Weights of a small mixture-of-experts language model, trained from scratch on English Wikipedia: 13 layers, 6399 steps.
Below are experts of layer 10 (counted from 0) of a mixture-of-experts language model. Rows are named router (the router's row for the expert), up (a neuron's input weights, with its number), down (a neuron's output weights, with its number) and show model dimensions 192-255. Each number is 128 + 32 x the weight over its row's rms, rounded and kept within 0 to 255. Numbers have three digits each.
After each expert's rows: "mostly gets" lists some tokens that are sent to it at least half of the time. This comes from a sample of Wikipedia text that the model never trained on.

# expert 0
router:116129094140150118135164188101136166135175214105144101092146167135197138149124150119153086136122107130189092090136065131171099195091087145174150111167107107128166141109150156112154121139151150
up0:158098181115153105122106183149125173146069105177163130120087187130143051109183115181126075144144197075123095153169179118163099161110145167127156142142067133105108103102116153067105186128175088
down0:176135119088115141125151204174132125137112130078100163121160118034049115094167143115165098120092138134140132095098149115105152165143094092125208104093133154103178137078031128147140084124109161
up1:141076150127077128103111133179162152142163176168162089170112128107131170110128128137148105153135165141104129156195075121135106147193121116127142116146053104092064144150077124151166086098177198
down1:130147164103114087151105096136077193133068099118194134144129115145193143052146170110108150114199145083098125216075085146074095152120181141111154128146146171151125120126113108144143125149149099
up2:065136124137191167168172172113155132157021135122078123131136220054109175119159185061141166122127093193173121156073197130167114081084115124167106127058091071092132128165100094120116133128141138
down2:109100119120090154137114199102126114116112129098106145172090087141001124134118143113115111133137146138099142066134159174088158115118164103124144159109132151097099113174097113129136111125162117
mostly gets: "appointed ", "director ", "politician", "Personal ", "Chief ", "footballer"

# expert 2
router:144162138048195126107168145168085118091135196180110082114161171175168113128133139096165131166095125128117059094123059161127125175149175119195107100147093131108155062172098147149151131111144103
up0:064125098121109142137115130149159174103141090128135091148082127146162115099112108125098154208131163090103117135132139204098114078161118094162097076165149156099150129146095127111150154118170140
down0:141144172114139112138097210085140186138064160149085109160144153083142136119111159095138141060165109114180133107131136119108098103100123153113132110141083126177120070136084097137081127123120111
up1:127095064144157117147121102107160145159118126134087121098111078128121120016134101136091093142178194074117132160180062132110070011212153082070126178106116153159189137116116109111129122118166143
down1:135130117149156159155174066152097126133157167093165149097088138153080131119084151120135142127198118132136157195128098127122098193153124133136131145129167117137082121148108152090093191133095136
up2:153140154108030107097123142067113122110126124157167167152162128113133130133134179172078049150140102149128150139105183115165147137133073097066145159178130128164056198133221097158162113148112081
down2:097144116173139133120115076111133098121164120100148096138170129132163160113095130164157106150140178125087132164126143114119119132116136134174113128135191126190166109159145187156130101068142104
mostly gets: ".", "would ", "may ", "=", "==", ".\""

# expert 5
router:119136143066149103118170123169137151099130162185135141146171148157255092118119125136197095124099166132122013056120083172151116152147148118195110172141139125132114126136134134130129119106107080
up0:097159097176122120096134160127150141091175114120169069152102101171107151087131107081138149093158104083154173125092115168166098148124117156101082093158143155136086135085157148161125108144133139
down0:107149145098150136104134186163152105099116002074151092135142114104113145105195108184129175111188153122188114069207102102116198157125122102134158120136150151068131096112098120082141081142156116
up1:102127118158151125114125126123163083117126145100129127145122118111139122133158133070085142106154131148044120091115157091120065116143095112126135112152148127114084118129152107107128141162141118
down1:081103150104079148115139165093136061114106136072110106099136186172135168102091088107113159140183106144143133127137158116096184177138142144130088148170135103116141144142109107158189160102087142
up2:139097115113192184139135166162138163164119121117148103095147160089067153067120145145092141183154110151174124104083171085136172108129094140127188138120159117134140125166047134118151138098142095
down2:129114081107154126129115052148090124144113177126166127121100154114158108150054115128114089108144186102103124074154108137134094115081144104088158147145127150166155125077145088120134157114121133
mostly gets: "u", "o", "a", "ie", "i", "ai"

# expert 3
router:132137110092154121110222179150113123082087213138159066092189156115186097139109113110140101142091108147148095087110072157165100124128184139193058135150130110118190132164135141162158082097126164
up108:081093138128131150135168122129120117119086128128138092178137135032130143090138138154105112095138181077099130157148185147106148124108150068108120130113080150165093196153148123104160205143137139
down108:127108125153096094096073091117135095100137151084131187115186149162177132126146137122107111146109120135092126227090144131133057160129168155114124137156160130078121129071133109121117101127212207
up109:123080148115190155139153140119112067146170113156155141101130137124134081059115166103086112075144153154165127133147111111129109189090054176149121101167056124080102095107165174123156128166163152
down109:142069142138127166126120157100136148171141127160153119122158182097017123150106154100176139135174149126153129094120178088154141113155148082108121089138103140156117156113138179095144114159107150
up110:122102096160165149143138152176146123107122159097103137159099096116132176137156152153128146158132174144168165158134131150076154222157132141121082153090103147171114145132188125173147153179109103
down110:109219142137151123146148112086150131120099109139164125103184147166227123185142143115097083144148095114125132205108133153129186133171115120103076150120178141083162076155121118165159098100114111
mostly gets: "\", ", "|---|---|---|", "., ", "', ", "|---|---|---|---|", ",\" "

# expert 9
router:134121125080133109116186194160127140091143204119144081098180152138199103122110076141177092110086127134153072049107055163161118139134158111194076129150108122148134105171101135131147113095144147
up0:134076141097114134149153147092081149133124124064121140127166087085114135107110187146093114147159153122135160154154125108150074102060137120161117104176134097119154144125115099141167101125126151
down0:136091142169132128105094195148113114131157081159079154134097079159000110143139143111119162076091107134101118127086168152097144170154146089140166166111168130135127129127115098128134136150138140
up1:115139091144230155102166174159134133104131119115131133178098111070137128119102195124153152095177119175117147104186152107158147120082132170120136146116146148142175108118119135169056127162137089
down1:055028166127148157149108190149127116090122107145079143106124054152129107142158077116070158116114034138146083110136134183077160131139113057122155117120122179126123077112098199138157108111085175
up2:163113133165097152088145111142148122150138121124134168170156175155142109194093101191119108138107113094142124146157105118092131154113106132147082104142127128114109143123119155175140159110118124
down2:122145178131146143126125137074101145103101133109143137096209108094255156107148154130124160143201090104162135132106095116116154102119130149142125097156148105098147093091149107110148148136146147
mostly gets: "″", "Tor", "Ban", "Sar", "Tom ", "Mor"

# expert 4
router:161110100088103103123144188206119126153119177121104081090126165144176140175128114146159131153105136169143068099091074131096132125148123088202137176143116115171129152129080119161164113124125113
up0:042166164085121151136161116113157153141194129122125089125203089127128150121119131153121136126130148123111119180070102150107129130158063139087090069160070136132112134148094117112141113153159115
down0:136151092105169111127134036128095059079104090132136115141017151148135091145135100116140128174114140147126108209112146101067103132154147171125161186114128105130139082120080131140110150109132145
up1:176065147165128062081135130122213109112092152091145081129141178129130094129064170114132126145151093116144131105172110078157092152111179181203122134102153053124064158074166100141110136131084134
down1:110087127133121147093064063151111210085124129081145070106052066140214121146125137127080086102109144133094139087120058162140121071115105134140176098128155210136147117121085113182106181100118140
up2:146157172099063105141108110133124135154124121116100166121117109194141160113144121192110115098141191179102129054104127112113048131136119185147097106145130156137128138112154168178160196167184126
down2:125133103139124181118122182071129166115108164193109104160151112072050150138087097115162178154110151091129094011164116139137130102161191137119116135062071148177113142117160114130153123087116158
mostly gets: "However", "what ", "There ", "where ", "These ", "According "

# expert 10
router:160121133124129119133156213105176140108124178142188117130154146109137083139139128172138162111083091170149121096103112126143130134114166097193103134129101146143122121137108101090108120105119119
up66:121162101128105121122147051140114137113124098156101111163124089137137081067101096135113116140146157100121079144105115121090120124146141140144175115094127114111166138121149058125113079105040150
down66:164163115085080118108147113106110175066148174120089097143146112116070068148178095120153112156111136089168148091137097123163151088112132074102122133118180173051145115158150081122079092071112110
up67:097139166120163166069202162169120136133088186128084162157135125042158085141135136171151130109128134110139133162095152139124091106172099078151144101156087177110132142132094118129138137130112113
down67:076126072083095132138091107137113114139113130154066128169076119145069138117156137152187142187173165092158168071134141098084102110173184078085128115126134155183109163158159149141100133173113184
up68:151186117103156126150134152173049117159151160156144101162106147094140079081146116187046128127127190111093135104119126146103144068149133100148137128164083165166139130083095097153137135182127164
down68:103139087141137150128105147137105111123142092086113120136123153144255163133094139094110096084086072127117145075081054125135138162142077134136205177139123088060179134144117102158153139105130085
mostly gets: "were ", "He ", "been ", "he ", "was ", "be "

# expert 11
router:148175140087111097138179134169132145094179192133168100126126128130170114102106115149135085158056122126106078076132074108145107149141197126195139139129109125126148130173084132102108099081092184
up66:127141128058125102153131115144058119132110129154110103164072131104141125121121147186121118094147122174169138138094086150138114050124148040139162101096138041140155137129119115164142199148161127
down66:095079156128088148042090058146148115126105096128158137160111110105051200134128161148114121128082106136142133091112111115121104106164119167189153130122163113190140102142158118108090189100144167
up67:164109135067109088123094128135092097095095121090131113112115089127125079124116110077119094138152157168120065158033136094110157106139139113136111097107143127088123152161181081135154185098149130
down67:121120121168145103183100147129151170146155141137108127119118145099019115146100184151133200140118092131152199145116141096128129096113148088129154189064140125143101129106152142164088119097124153
up68:074133128080176193148148141108151135103131166099113101075125156075134146133138122125067115141101087151148139086125143093135132100128094158115099133154182120116160137107199138120149158117143152
down68:118144124093155143164162175108079135128142122119159097110091130092052096162131118131140126104115178096195110117174098167079088092184116112100137123112109119114176158154142128117096140146136110
mostly gets: "his ", "their ", "her ", "' ", "His ", "Born"

# expert 7
router:143134124105085142089168137148142114090164202127179109155119109147188097150092065158113118108116158094143083069180071140166128096157193169117109136164112142103146119164118112125139132075133148
up0:160058098143115146125129138128061109155181067094118132104101114164124146121141156138112134089172132132138120149099102169092161148121145139148131197135159095138115116087152090068164070105181141
down0:111112139096089113093096145117106113098124191105165123083136059171092152157213104131179112128223118133152161169083129125106119123111115160175125130159147152138134105060176163143139044102169123
up1:110114121145144077106148111126149135120068160182173112135150174116132131129107147157120144124131125121110141157112109169102166100103123115127086093062116117180065112162139143107094124123145114
down1:119109122115158083122202025118179147118113059148098137157110156118023107088158144158085126151165140162150161102141114167116104137107145082118149094108130157097116123142171083143158174100109094
up2:064120114139136083171085196095134138126134169175153132160156129103112161098202191059139082110099104156055139143073130089147086212089098169151140172158140106105115121138114153115184115090210145
down2:055140099115117127147186199137099095131117126096168102060125194061120152088111123110208113067164118096121130133138158115087074131137103100107114121156111131127108133046133140126112126184123126
mostly gets: "located ", "km ", "village ", "north ", "km", "town "

# expert 1
router:099179144081134103109107127146129130085105185083147045089189109126199159175122078211191115086084143096144087066082093151154140106173142118146090174141066122135126130135113123146149126116160132
up22:101185133107140131121129111120086201123156115128142112074133088125106149068185137182137148130126135127092143084125152084137149129127159202156109133092107110108123110105088174135130103145119132
down22:180099113118140110130166000114107165129172125101169129125065121109053122112089160080195066128127093169124132159112118151125131129128089120150121189125089120113122122145153118148163124146116173
up23:101104149121186070114128132185130149104098149151116121149097168144110179117162137164066114133141130119067133130168150133125100139103111120141174146148094095163085145117125152147139127088147070
down23:131123121095128142131089000116139148169134121135073147083141100098022101147117070176134158113100125131118111230074155068119183139139070144102175125113145079125096112129108087114080165112147142
up24:167158115100075107077122143165117182089136088131132090081073085133146150091144152139100153154105132109126136094112095113147180128126144140105076099101176137142111133196164143171164164145126159
down24:122139120146127150122072232130155118135167151166164062129069078127174120135106135157133100126184123130100137046124170154083137089164114151100203085144087125136104141171118105107159186110150147
mostly gets: "201", "200", "199", "202", "198", "197"

# expert 6
router:144158098095124098133192169174144104152117212113107099075094174120208155136100111154129075120071143140166072101133070205108094150129179117173068123111166084138170116161078110140137075117127103
up66:134125145149141128152117125135150122151157101134126110098100101096140148140107140151169143101152087107153119126153134134105139103121109168182161141140124115131153070143119096159168160142117224
down66:155092100137049099071140126117100121094156140206107108121132149147182092131143112163085121099126126098138051074093131137204181178117159147153113117138105141152131120076153164099159126164151110
up67:116172074155066110190195165103161179092109179107121166160193138098127149137170162120132101147148117112084134129132054108101150123046090039085180165103149143145098089060149150164134141099084124
down67:112120172074113116153175056133111180131135133110106139158046131154029107128086133068117116122117149119098155135091097149130110190109120173139091100113126156127180145180125117108132098129148091
up68:124105187093155120141108146097069100126136156126155147151144146130131178134112103112138125120148105125057128134130122164149071158078091201112126177154117142080153107113170144135083133138076156
down68:100141101121144074108108171150131156107159166137104148155179099122125136121144099128179145153113077201201137222092096174175124112207158116138111113123141111143170182095109148152129100162128139
mostly gets: "=== ", "Clade", "==== ", "Family", "Length", "Class"

# expert 8
router:149170133095146111149183205160151144044142190140145099121153161131174120122073106113139115120105107092120087087124071161160144140160126124168112099138137108159157169137095123112163117074141175
up0:137089106111186126089200098172114096172137173129085100150120105142137112147188098126114139171117214164131080081126141163155098167109176151186127127152144112115122159174108115124155124121111106
down0:099125099133143180108123000085138124114149123112188140084112084145077159096119104173107135109151130114140078000143118112124135098149132133075132060123097116146139106115127109086109170128115167
up1:083175124121105110153072143068150108145136131136173131118124108115126115139070091112118150141086105168217142125088137151086118118129124145149127154097085100164138114165121060116143058148130004
down1:130103128135134110185112087083106144118089117145113110090165142149104188128050111149132122156105157077123146048114162137076090132168159136140125112150094056127124123110094055120095104134107131
up2:156134110124095180109055145091086063205167139174174163076100133175130112147050164107128189153127140176081075152072145210092167062133142089131077216142156183115108114171152099118104094069084113
down2:174063140129169165139148121135131161137144127106161107174149085080211147143086111192096112115133104142083149122136180143175148169075128143120094082119145117159077140083165115103175144118107122
mostly gets: "'", "On ", "/ ", "’", "did ", "Mc"